Experts of a small language model.
Size: width 256, vocabulary 8192, 63M parameters.
Experts: 160 SwiGLU neurons an expert, 2 picks a token, a sigmoid router.
Training: a variant of Muon for the experts, 3616 steps.
Below are experts of layer 3 (counted from 0) of a mixture-of-experts language model. Rows are named router (the router's row for the expert), gate (a neuron's input weights, with its number), up (a neuron's input weights, with its number), down (a neuron's output weights, with its number) and show model dimensions 0-255. Each number is 128 + 24 x the weight over its row's rms, rounded and kept within 0 to 255. Numbers have three digits each.
After each expert's rows: a language model's description of what the expert responds to; "mostly gets" lists some tokens that are sent to it at least half of the time. This comes from a sample of Wikipedia text that the model never trained on.

# expert 30
router:095109134148122073147150153124123099080130109159157121127143119141143165141148108156148180131127149106122151148140158135115128152153142114100124113136138095133153140200107134113111134118123085185126124111155139119157136100175167100151131149151113108136149104151156155123141111149097081149146149121138157110126139090134138107104121090123126137111122100104139117165112122105112096125123084105132135158115132125122147095185102143129137114168140119100128130087135100145157135099180127125158158135106080113136158155104120098089115074117130115120095117121154120128098142133119094138130162141150095122148093152159066101175125119136152096136101125183153128121134087119127143148140157150140114134102141134152120114149055147122142128155143174140113129085152166113137084156086129
gate0:161121130118076142172124126104106090093113176117099150157167102135086130173144094149167142157097151118118134150128146144137137113145126111164133107151079147130136143147161100134125148127148127113120112135150131117135126112125098095143094137177140122096102135115114180122128119130121125125121155083160161093098148135102125114201115093131117156164116136113142123166117120123098130095130124102147143118042121108125190094141111141128131107142126100133081116124117117138099127109136092115143147126088134168122147159125118129149140181154112141122107124062139110122139120103165079121096133122092115117100157113122133124145126117145095131144115110143114200115116145152149116152106149109111100141114085132122135110109134067144138102155138116165139160164139142123146138144077097
up0:102158106160158110107156120141125144146137114142146115139130141099142146128089163091155101125110091184135122073138111081140099117112156121112139131161164118099142128109104157135103120142132134110153123134129143120140146122100136191146141095095124130139142112125134093133171166113145118111157131094112079124132117125112101139093180176119136128120122140138171142101118112149166170127114113132182126140173138120097090141086117127125114157148148128131145176132153136132133115117144147108142144139141119143135122119063120143106154101122129133097134140131110188112142169140116136108170120113147102087174138151137125179122125092146146114129153112127111095139100105118181095118063108123112135134107096091167174133118133175147108139124134152062176123088151104136120096127106137
down0:153166134123168064140141114134122135112104142125171098174105136176157142144119139148155179104136147084083125117147111123120141146102140132103087153175139141225095147121163123137131119146097116181115153137107165135151191136116124151115093137127120124134083099161116162126114108134169104117087125174150161123132104091157148118120150119107106122142183116108154129122107160101131102171108121160129180102137115085147141120141117126119133156096153132151141110115136122124087160102106124139113111127100138145125124122120146133099150107095137168138178134111142169113107111154104139124131108122130118121138149118111188129111149140130149130124125114114144088132139118120142113128141118143109083116117134099150156085136116147173136139124074103114148151143118155123130154093082135
Sports and competition words. Competition and sports words such as round, final, score, runner and medal, and name pieces after Vi- like Vi-king.
mostly gets: " round", "final", " score", " Genre", " code", " Runner"

# expert 7
router:149151126104127118126122132132099094123147130155115129124137112144164165157120152110134200157143136142140126114110110112149130101114154088129112138098138103108178121128162162109087142128106155161140124072182108098163128134156134094110167139153102115088114119166139168086150150143096106107192116137111143126080153092142159069130135138151166135092131138132155127151157108125102126141109113130161100093133122120115159140148118133146110136149134146112116142098071148137179117135142113103151109113109133124121125110107113121103105098152141082097130119153142092153105121183127111124153151128116087116109127135167071135149136104153124071102112129171132130116119127132085153193114126152140164152100103139132091132153098120113094150114135153152131113125127143137157137147137179
gate1:166147111141131147123167148126124102147140120128116130127168170130120137175100143090136162148101149116099112136173110106157110115218136136104095112144126176095117083138104134160143143117129167107124164102106144132146109112126138149101147129112179119150116153136112136145140193116119141132098141130148136125124078090120128117150129135145122174105121148177122155092116141163064136157108095100117116110158131148140150124131143094082130149170135128132129140139066154132109063121132136131062133143104108130126120076109134126102104135130123125113143146148154138154104182136128158126116158147138144100100100149135171127119161185142106179140131132140143150129132159121099136137130091094104134127112152135150159141129143139149165180130116099156122116121154132134131153139143146
up1:092148115151149130139095103143123118131131120152094079136157082107158100092157136124141074129146098149178125108145135121152115155069106115161173144147137120137127133090123134102112145101108110112118102113161109155115168102109128137139090160111137096121155167126144159135112108148118145120131140122115109059133121152103144106095100099114127139128157124074127099171136099102183116073147131140089124104126137131126123161148127135160173129138128146147114145119121102138112188124128165121176159140130125136123122166089109126102144089145135136108040121127121118106117145147156139102105116118123104157153141103134095170124118080143140105110104150094122092107170117141105112146161147140083105142131121120095086137143158130131076140117157129148131107120115109145110112123091122
down1:129124131174142142127113138132131093092105143148149097125110108130157122154137152108137130126112081058132132106141150144137167138097090177149160114127126130122086145108120143119088154114125079140113142111167152106169140126129145156161133169131157097162098116184097127108130119120097157159141132118126120089116152141129112102136180100121097145136110148111137109129135109073150136130147122137146121113087120139113107144127145165129135146070132131140110128153205121142145127122121114086156088130190065098102126131155124118114105135141131112110121113155110115142113110124130103115144127102126106159137164090192103101063116118112106131116117143130083140153097111130112134107136111120123121187118119096132087138149164105109124132115176109141150160100156118122118116133140073
Apostrophes and mid-word pieces. Apostrophes before possessive s, especially after Man, and middle pieces of words after p or P, such as p-residing, p-amp-hlet.
mostly gets: "'", " art", " law", "’", " b", " deal"

# expert 20
router:119129106128113110092159113136112138105148138161110077060149129171131114126140180137161100094118141111139134114104143114138147126136149097150080134111118103080153096177157171117155147147123150133098127145141128155145111170157153139142151138131102100124145112150084135128156078147121126144156130118094131130130152128138176102124125086106089124108146144136115143150124113143097136149092142147143126119147127156122131089139105156150128110173155131102199143146110124086138145100145093102141114115144141158161141123130117100130088131104129106100121093119116132152159119130102118130125160141178088171104132103160104144178133118144150133152104138171131109059102150110136131129138140160126162082134146171143146127137090160137113121148109105128098145094191126110164133163148149
gate0:077146157096109046166138158126076158093187111152113114111140157149146134134157127128123124122133138101108103081147154136144133120112139120147100122143107095057118142148160149122143147169117150137107112154120123105139093125158116150136127126112124138140157148126107081174133121126139138128155167173098156117161100125128122137134074135109116100139140142152124127098136116170109153098122098122149083161114147153153111134107108108125162136126104140122152094183145127140164142115166125114124157110128130101170159059121146128121143145142093121118094073099100151152168142151129111133141127173141110085134134165126160125128130189115097122103120124127162132173109153112093114115131135102123099154114104138127124103143113090133130133139148120140126142185139109145126096160142130
up0:126155127130144114165161135125130150143098099129122132132103127164117102118134107136162159134148142137200145155114099170145105143129160132132159122130128138147128133168137142160159097136129071110124136110106139084145168152113151189168109131140119132091071123128112193115132121116099176071138136170091125122137124120103116162095185092114181179148125105129111120116146146113117102115155135137130181109169113118141129103138164103103117138146137100135138125116151128121150146151124129111158104116122091108128138105145154147103120135135138126168101140153115090161142126111090130151146114121118174172166118090116114130122125144142134166092139159127095092148153143119192152115127143118138165212135161130158118132131109131135123104088130161123150115123116148127121151131113111
down0:137131144122128126124143147191154109118120157132151099116118145141067148112124162123169122131112142122126125107110155125155101134128138131109131133125093156111096129145117135126117130175123148145132099129151123140166160137149143149130153141106151107130124144167192115126106124140090130105107106140111122160101121118116181114101111123114153149143085104064088114160147137156135091131114091113186107124088145112118156109109132114142092102110141121122156122114108070176141111106152126117142158107127169124139100154113136131152131148115160101143173150140110148113108112147081108178143128118129115136121073120125128142144134142124142125144123160115086115129064131155152082122172084072149127139146106084155146166154086126137139155101138151125132081141131104090112076077102120
Pieces after initial capital. Word pieces right after an initial capital B, S, R or M starting a name or heading, as in B-ag-s, B-d-ellium, B-art-ók, plus == heading marks.
mostly gets: " Bur", " Florida", "raw", " David", " Ben", " Ram"

# expert 28
router:123130156127121116099133110123118116085125171156149141110137101146124138128121189128130182148182109107095089089168133113143102140121152140095120109157102122134156140149116120098133171178174122139105125083142153159135149145127089107126130129102131122122153096112133156104133109154135110114119108080160138176089118151157115112081127107119111147108118106173129148144142137130159116103100120146143115110155116103109123069135128123142112079125135108113139155104148115148117189144148148159126114143147141151119199103128084133107095137102141123129107115110165136141142127158128112116116119128181126166159106130144090116223139095126172110102134167148131124124115089132132141156121142149141129089094122132135156139116129159116078131134116136156157151094138130109105109098166142
gate1:123149135161061162144143151157112109116127110117117083132155094157084134134139159140125158121090111107127087093126139114123142128144150159118075106180145144079126118113108162117113139123164138132127131169130128153109118150094127134138099090129151151092190155159130128086118129114110127093117128087111091129082153133136110108140129082107171121131089092131158145110147127166136140088143122114146063135122072138137143095110163083127121120145116153127157153157163097144146151120094172127152128163134149150102123164119133121130130120125175135155139171130114143115112137127086106123121110139120122137106133131151087125121090092119150136137125123146128137095160118127129108107055164129133152119116115147117106137100132069127125172126103138126119099087087123111149135084139125
up1:118114129124179095102134120113195136131151112140133140121166159149161090125113123146151094110141144127112149162110091160109119155126103142122149112119134111125136101153158090087132141112128093143095135144149125128133121151158128112091141123145114120160112117125130168144173143156188106129137144184134138130121131110150134156107099139175065096142136121094120113120078157124119097179092167136080171113138170162100080114167122169184095111141111096156122095118146149121132133114154099124115133126139126089140161115119121153144141123096090102151150091121158122136129132119153168145167087104158158128153105128128159134147145145136115116118110122119161155114108149122158177117133127115138148113136163125141128111190124163125159111138135129105162128134102088125124141117075164
down1:109141163127161108126117150127125132124123078122150147138178136121118090112100169188155146114116119124131118150119134131103149142131138114129096117135129117107145127160132135073171094137126156093084112170177121108152130167155107137108158138148127117123086115127109118132126102124132117163139156122137159144106137148121140160081178121128145120144121116089088148137189157082105067140137144156117069091160080107120131105181150146118125123130145105129099147067141145123128121118123123150161119119151109143118141112122109094121105145160129114139136130158129160095096144081106111115119130151103121121117103151165118103094139134110122180115177129154127121130120138145129098114135091120137155086110152136137087109120118153098078122102079184131121159174168131130117153102114138
Pieces after De, Pa. Continuations after syllables like De, de, Pa, Dem in names and words, often Romance-language contexts, such as De-put-ies, Pa-tri-mony.
mostly gets: " Al", " Mal", " O", " Ar", " Cam", " El"

# expert 13
router:141117159090178127143114133141114130130119134155114063134156106139135147144151130148134140143101141114147147087135124129159150168158137103143085111102104106111112119131117150069128149119102113131160136123158113131160080139179134111164111168153126114108156107108116135115135125158136119166166149132123122184112114127151123088145128100067119147114173117111118096137153136151091124128113106119155090129154158124123145117091094162118097099152145119075128146126130142076093106138130103101118125140108102103126131149107087121092100133134126128120122119089078116138148115166093115101102127151172134123143134109150147169142140120150088089130108123154128117122087132182149164141115160150107149122102132125108120104207128173104111114151124122156163136128148100101149136109071151
gate1:098138172125094059148189142109063101141150178164174138146153141153124121148156105163123131122071104162118153109107154091112154170123156165118146091149122142137146138144129151130145136137131087101101166095157146071142109121090121129177125120110160133150124140141127158072161130155156165162130142138159083119158132129130091168129107128135142086125143105087125121119140128171131146086119139077108124168118151133121100123102108104109160137185150119103147144113138142143096190155109093132112119115121133144120165111141143103127147156123111121116139131138081132135140123083101121112141128117192158152121119145149137100136099126156138126129086133122138138129157084147153120141105155122125138116123131130108150141111143132096117137114122124124133119127138165127157112095130106
up1:161126108144140181144104120131150141114122112147128122147124118140124128126128139151146088165131150127144097106109094133124122102073132139114115167110140085110155123124112143150132165149097178129161112118112160127111155065132111112096158107098145146098109096138118140185133124140101077134079152104113123120145094123152121094124157126105150107075123140119146119151114141152103111152156142169119131151148090110088126096152138174114103118102155056092154142132177134120095097097113139144134164174163098147128121158092111120133106111133099120122155123121125128124107119149117119091112123141123101103151112126108121162139116156084142120119153192152077120108103117130137146116164118189131131139120129130100127151113129104118142126162182174144126141076094103109099119126101155
down1:144134100135086130146101125170164151123140093102132126136143130086093112127100112143099105126120155106140117149134129142112095121127133129158142116141081104092121101147166123151150142110192088058111136136115124112118058175132090102101163100119094166041111126120113121093161157130162140102148075151136157142092133111107134150103106116139108134083106173106121115101136120115152157136139124098146161087125118125137138114118106124132111100112115128153093091154134137122170111131164134115153120096106123110122115127129135115109101123117163136145136154151137143158136104094156143096131180140113094106122143098119122137144159082138112130143073160148144193134113160112171108129133151115124115104101101132171156141110101130124104118147114099094134141085126119123115125135112119
Word-initial fragments, not. First pieces of words after a space, bracket or quote, such as tors-ion, ance-stor, dis-regarded, plus the word not.
mostly gets: " not", " ISBN", " Yes", "first", "approximately", "page"

# expert 27
router:151155147105149132135152101094135126133107112138144093150159131181122141147116146125130132144096128098106125118120157120126140120125190149126099072155118093123141116139121136119100172163120082139143163110150166154176104167149118153181131129165119117087135137154137198126142155164135131150151128095136150139083155126121167139104162127118096132110148130138160118108115152169102117109111097131149113081166131137133151103099096149126127123116118110119138170147113106079173122125146088088144123121166097124132153102080104127102125114082148090108134132124123097162152158129093132105102163142138150128134100116138115147140150102129148080134131104183132126122127148152131158169106121142087163139130132126127100128136127176117078143129129145183154146110148153101164149140094120
gate1:086119126093145160165181111155144141092152129145120154149097159097105124133163110122138146168147094138109120125119131087118114123106130151147128107122137119119106170118129127139161129128121105131140147139126124169154142130145143165108133101172173118093155104152124162114075083093119125109138090158078141131153127132124114120127174124139124130087160132154122136152150097095154107114129164104107099128110128130096110107137141164123141111105180109162079115141129164110101150125106154077127097160116153072129120146121150129153127100079141128121104141098140121173163126154168134112154168063125114110123120078125154130179141142146175107105178107120143114124132144135105112154139115114081131162115126140128140102130145174133124115130092099116153102162163168134112126123136167
up1:171143131154114120075056081118109118119087129147128147111168113085138120102112130141125121075131146128124120134122150182161140103155127100125100130153100105124117115123142127120104140115127123078096084114151125107120113121104105134165128173118090116136125149067135111145155162142133145116136146099170089150079111142183119159116064142121141140136094135104133154138123173164141145116144135148129129168140102086136115118092146095146105152152116150140134150112166127144115078159158113166122155114154128191141131131153114141094112166169141129135127158127145125091105133111101148133132098190124152162148146169117114118076112140134103133152099162125127147138108085135147144114128143114154130103149147126165103140123134101126135127078139140130087142113108122124096144146144114
down1:181097186110122155142130149129096160139148148143131128175147166068116109147153098128122134153164128123095129165142159123118141114095082140140128109104119094144119079123112123120116118161117053113144152129099131142160136121129150146143116133140095103141121112153164106106111114113093140131121101117122163116134117096156125106149141174139112126049130130125083136135115155140131083101140121149136112141105158130133112124180113155144127130114147118156121125116151134165121101170146107133139076156161163072105185100122112141152153088135161115152110155126117116128155141146137114120138125099160120161132141109175127162148142111169192136101092119122128104131110143109127062137152157145091155120088108156109135114159101165124142154125144127150132119154147132144097134141127120
Line breaks. Line breaks ending lines before list items, table rows or headings, plus opening quotation marks.
mostly gets: "\n", " \"", " “", " Non", " *", " self"

# expert 14
router:141135140178137126096136106175140148148146109146076100116168111159144141136115127141165106143107134121139160110138117122131204178116137126140087108151105110137159086129120154078125169146149129134162128093128150117162101126189167114172143121154108088176149102141136136121116136146125104110139107094127151118132131140130169085124117119127156130128161134099156074129100106146121136117115092126182109124180115108154113097132126134156121136156152099104149151105116134115142133129158147122123138128126107161130182116116106108127119139124184095123075109111116155125116143137104128116105158149169141108113132098163115160153143113138086109150114101098109109081115136116101138158109135120103169165110080092135121145150121122095138106090159140172110127122144118122156132124168170
gate1:115125112137112170115120090094160142150137126129107116116133135103139134136119167130132129118139142140138158159190136118092118124137136095122112123125106143082146123110164143115091159103172160081131120184136164109136120133099136159135143159150116123087162106120112133085148084093117153173161118138125121117094140128096165135100160111092151142162123152131096129082105122131053159143153133134151162050148078124155145126121062115125134120130130091086141130145111179107137094075086131107106133158113144137123154127126134125165165147118105128090128131125122138131156118090124120152120109133109138152147133073121138122125153061125112127129128143142134127098119123163141124110127085133130109123144122120128157153091117142124131162128106093132065143112107131149118168112158131
up1:128157123112144137149094126128124124103130109125143167102118147094135130129106124103148125162120163189080131143098168138093104125145114121133067120118140101108145147127165132124111123129128148139121101112131113147134127117101146172092100142127167156125138154126143143117083107128165167130157153131171097106151124147085131117129144132125149129171115126127088120105143159125128078117114136139167149130153122123181110091131128130115130109104116089118135161068118124123133125155166138134115091112086152109117148099121106121103103126098126079132079104156112118129145111109103169097183131124109131135143161101119151122123136083065114144131154117129098106161134181140144104175167141114122045108129116126130123122149097124157095080104128165095104180143121128093100111130112114
down1:096102109117150113106097142136119151060092118135110112130081103141136149160147131130129120089138152092157124135125128149151110141128123133157126130117132170144110125116110109129131122136151109132134109113108123114127201157169123100149144137117161092147148090120108118121124129128136150105139094097089149113080141128150142112138132173142156144146109109122193155128105107136159162106146183137122184188144149110124127123168137097102124153153171140140174097128060130120136120140111090126110135115150161110167111059103146141100128095128106106114124121134153124133114146162148138123125131106162106141132083117140152155094142123144144076123073095117160137103165078137152112088148165138132165114131129127095123108133142151140106170121132162108107139134131103165120084136126110
Section headings, table rules. First words of wiki section headings and table separator rows, such as Personal life, Career, History, See also, Gallery, Demographics, |---|---|.
mostly gets: "|---|---|", "|---|---|---|", " Born", "See", "Personal", "History"

# expert 17
router:120183149120142102127123108119122116088130116131151154117092085165118131136144114170171185114116132073103141094140156126100153134146128131148136102111094094151170131140120156155155124120091039160112176100192142095152127150164118152130131163154138136097139146135153164135174121153151127142154133094149180174135138120091168122124132106108135154127125133116108099148133137099102147128109123135141155110127143134135152085128141099130128103137116110111136163125127112137153116138148167139123147135132115129129134130164114130144134153094137137156120127111114156141156134170154170146109159139143134140155130124179096136171106124099138100121113188111156110109074119137141149154116141079135127087114082102140140083159129182126089130131117148164112143133124129101111153118126153
gate1:167122161179124143170120126146118132107070141131117180102135102140113127120098087175119149098125131100121136060151124147116136142127123145128080137158135153161083143120162154136121166127141093119104107131133154104116126091123126129124159136123148135130109106092144146132143118142150097095085093144168124119095194100079107141105108095115149101127127110112147115149099095130084145128124122136126135073136139161110132116172093118096131146127138151152099130169154112098140128126140138163112165139124104099117148159148106128148120132139203153133086113100119133134110081132113138139108155087187126082143169128126138162119124163138108121109119128137158124125143119120099141143124142122116070131129131166152094126140112146115130102110079134119106160157083154139121115094133162
up1:085137091113133118105112133120151118089161099174143102130095119163132094132127129080147109085108102164089160101110178100124166099141071115160145083149163137162148158116101121119137105092132146143158125166146113133132101100158145111129150139136086138133125120161124127151106087106097094110134142120096123125150113112155121123063089101114144122138132142124149129154100156169128146129149128094137136134166147134149153101131116144114126141127093129142111168150113132111096097108097100184141110117125096135143086109129125105151155109133113130103117103139123182117104140169102075112130088146132157125162103121152119153115124162129122126124177145113149138111132144130102142151198143097172114103116099158141122131152122108126143126152174139139163117132149117095127062146152122
down1:124116131113133098125126167133138106149105115100110115104146121084142116149139129152172102155134153180095144162089135151134111108094135104088084135109143126140140082134115132125068127109103094128156156096137099128179124168099153114137139144142124164097141112103162066128086104177100118127136139131132123121199117157176088124153137117100151133145119160124132119138152180172158147097139110101150162136139097130134137069132115121088110116104145137148127190111140115107112102114138123117081143143124158116125139074136173151120144131102116134102132154164101106121127122141182143150123139109140125114158114154123132122116122137125131157131118146146078155141118095107099104132111144119105119094079167110112128172109079165091149151145113133124105138136135153154112123146140130
Time prepositions, name middles. Temporal words like until, before, since, period, and inner pieces of names after a first syllable, as in Ju-illiard, Ju-sk-ow, Bro-th-ers.
mostly gets: " until", " before", " since", " period", " Roman", " January"

# expert 4
router:121121129120136098122123125134119084085163114103105127111163120123120142164090178129183117166107195081157147095126122139109139121095143126144150116165104102141141131140158148123100126129121110112117124135117119161148100136135098133168140100150106098121122111116084159131165113119109123137148112104145124137131130105129136133119135115100131096126161141116142137147132166136073138125086138116141097112101102139122137114151131117115111122122178100093128149131142136122179112129148077102129111118106145117163163132102123123112135121115131128123096111144092184147145111156104121119100170122156114195164128102146104143185096107162153100095130145166189138085121079146117177193148165165101124129119089142100109111148094136101094142107102110152127145102127137131157096165139116
gate1:084103122111112109147125094122138125129117142115103144147138128116151147133125142118136084104143167174118093130176142136169131105124174150181128101137141139131139147128150122077069112122157148151115102079130176168133138150118113136152126143129130127133126109111125126130110146164142090150170143162134089147177107129177101159114123137144158126121148138114090119126117117121130143123110121131116098137108151117105126154074102147067112078128127153109136091108113167112097115156141135144137102106170106102116101188081152133121152139129144117157177194145131108188099089097113132130097136145155107143140121133112160163156137079141129126140153123130129088096135148126086148118161114151139174107098134128146138140181116123126137106184158118107106111136128128156125142108121118
up1:191116101140145151129110165144166141128142135128134132132132101112135127106090159128111159116142159067163162142130166166089146129141130118139090107147101135118163176084120125121162149100136164141122071131084082147086153131120118176113111135162114122136136138108140098136120116112118126142099102126123123112158074119070117109101112146043150097093170099145118156113130112146148089121133167141127125122143131104167086131126099113135154106139090158129137111144110150165131120081070116132088114142141122119125097135146117111153089090151148166134154121111040152112131145152154143112142149110143132095107114108141123115123109107126138110132169117167071129122122111105120139158124126137140163128120141105138126110108146154132085144135133135143127136137129105098151130136128124
down1:137113155156108129136111131093131141105116119121178112088186125135109143138120100121157165115134112122118126100129104155108090148125150097123142128194152086111155145149152173129163093131093153132142115130140158135136114114101108104136152141087128119114148143064111130089113144126131108131115110117109135092150100134080158133120155138059131138092145113135123088148146099119133130129131138101118115099136055132135150142134081139160140136122144151110144084070131099132126100146126123110121133144121116173118129124126115142117067172138113113128155136143148173110094114106110157181142118139116068121125093195166122136106111131113112124118127159142136134130153169117165098116121122121119157105108157106097102133127122188113138137130147139156162107103085116152161098114147168
Sentence-ending periods. Full stops ending sentences, often before a line break or capitalized word, plus decimal points in numbers and words like however.
mostly gets: ".", ").", ".\"", "\".", " however", " though"

# expert 9
router:129148183091123109115145141143146108079114139174104118142150110112125112128157118120202197147152182094135119097142129143134141136147126134118125110172141097137127128177106140152106149158159129134088150143167148136161140138141129112129170138158114104143138131145125185155139155134138077140139115125137119170084171127141124116127127108116115150112166100135104126115140149098125108086098123142150118119134086125124167071145141152127107144167140114114126134078099107124157103122164098116136139115106106122110152134088095118127103104099166153145113104117144124137113138122134145137151106142147156120165123127146085123231140114133134074095106164129150094091096084104164120141141145131088158130111124150133144104130091123113129126123121132154120131119131107122097104133102110
gate1:104151138084076110166131140140162116166158101103145130129143102116145130156124122136125176109132145130083118126149125182074129110111120122133154136146111094107106137085129130096082117124079098132149099123153128105153092171098170170157128115162156136123117101115110132090163119116068152117130147114153137134113141118145192172094151133102105137109132127098098109103123125118118081115149103098139100083131124105161144139140128110121086108110128123121101168086145142094109121156154121130140203137145102123134105143145143145149103099170146128158130119111094180146126158098108116138139153107120159141141122116161150188145144098099118086120158138108113123150135101124154129130130119110137118139167102114142108093142113128147144158124140125098173161094155132152126106153102140
up1:153147134138143164133187080164163126166115154122136126084123131162136109121109130158178140143104127110148099118094119136124106109156085100160129092130128127124124096149130146149159152129155161131075168154145112153138165114167126130133152139148099111150121148113140146128115122131104101122167146139163134132116149160121135114180102142092142140134128103097093111110124151121105112110103154115135140111110129103125133144132084100123072118139123093105114146103124112091081135145175130141168162127150134139116138165125129094143146122145163112148093123095141131123111104150141126129078097133079141164136105117142135150092121146138117084115079125135103149143130118126161146104094113091149132101166147125147163114118052158099140107136201165128148116183122132115158140110176129
down1:127128161111112113125139158125148126142165093139110107170086140123126109115158126134127156144094136140085126110152147131135118156112132152100158113177147112158147131098111111113112143167098108126149128113123102121117144154122089130145121132110082134118131166144087143096130130171150124121120126087106186094095115112136145132138158158119118127131144102115120133105119139074119130139133109161136170069161105160133112111162102128082111086115169189119064130141125157136121134133091081157108129141161165137180130142160100143100152105161093127109117117096125146113137127119144088099098158134141151111119134134106151127104076142114129133120161131080153095113117134111111114122120155124067140106112148152118161147115148142144195125181149109120173146112096151103128097146140095
Score dashes in tables. En dashes between numbers in sports score tables, such as 3–0 and 25–17, plus periods and semicolons in numeric lists.
mostly gets: "–", " Va", " Ka", " Carolina", " Siege", " Texas"

# expert 23
router:145114113095132142174106144161104118113118161135106127124090094136137112193157156158195117148146143129174124116151137129164127123121161107128126091109130138119173112179151159104147165136099161155087144145160157090119113166138111097178153148157116107088138136150114137140157139144135122140161095096111091170102097113128147131121153104097120124090098130141093140163131111132098115128113156125132099109119079150152110086129114150131104106142141107069161146106110117143147107110145069117137099120121077153096145145145108114123094144087118148134093117103152097194144095101104123136103142135143138170132156129151122145147143111099102116114126145141122107094125082127129130168107148147108132134157125140097132114105101161134118117170145130160120140125154116093151143151139142
gate0:108150178130177127142086110163120159126150132144123129157121078144107106119163092107136115106138157102112130124117131130124109195127128093124115197086137119110155132158195116135103123123137115143137134133174167126129114159141116115149132096099130152109116137095094078145102087098100117124137152142148152144129114118165156056135096131113171141125111131113112142150125147134088203105143131112113104115129110146161153136118145110126129133100122158133171126121092098087119134130137124098144127131177100135096105135109146135158161132106087113131153174097117115134133097151141108149099138129122104146130119112137144086127098089158122104144145125119113128141111104121185125183119114137132158126083125115122122138149131150092112154052124131119133094130148146118111127091144090
up0:148149113115101127138083155151085142123093162140124128185103089085121101131130093140126110127120155179105113116127164105096111152121144109153133137111094140132120142115140120096149093166103135168144101145157126119099111106170165141135117121114157174130054144104107149145131131099159115084122106138137153144119129124137151135135106123130146153126142160083126108159134135146130137099106061154136090122083174101155109117111103134129094117092131091114159141103107192113157122146166143101107127135133095163142131134099126094158162091148090129155119161150094135139118089133144112152125118082104135134086123127145125102164120085118119114103149143121115107123147142111149143153118100131139154116079118104104143152128176174125161152098133142165130094123139131164120096145154137
down0:171127124126103106111136121163123107120112129125120118144126072108197145148183093074138141105121123099152149136154086119136114132084123149119111143162141124089155117126138118139133155077114162142136100092145100134157159118119130145136120127137150144113136146142096114135135141115136107128163147167128095093158140179086134142103111113131112117159132113174151097143080122039128132159148106150112113143122119135162110131124163106174149135107136142127128148136078126098078149172150155149106138119127155101168113130117134135177128111068112124147115119126110161131113129109097130117113122098129157156125127140093124091124147054168145145171117122107144139117183128135088105101137134124143113147126143114114147124169111110111161111143105100130142143118139118117115079154081119
Pieces after S or I. Word pieces following an initial S or I in names and words, as in S-her-iff, I-o-annis, I-ra-q, and names like Sam, Samuel, Sara.
mostly gets: " Sam", " Samuel", " Ser", " Sel", " Sand", " Sal"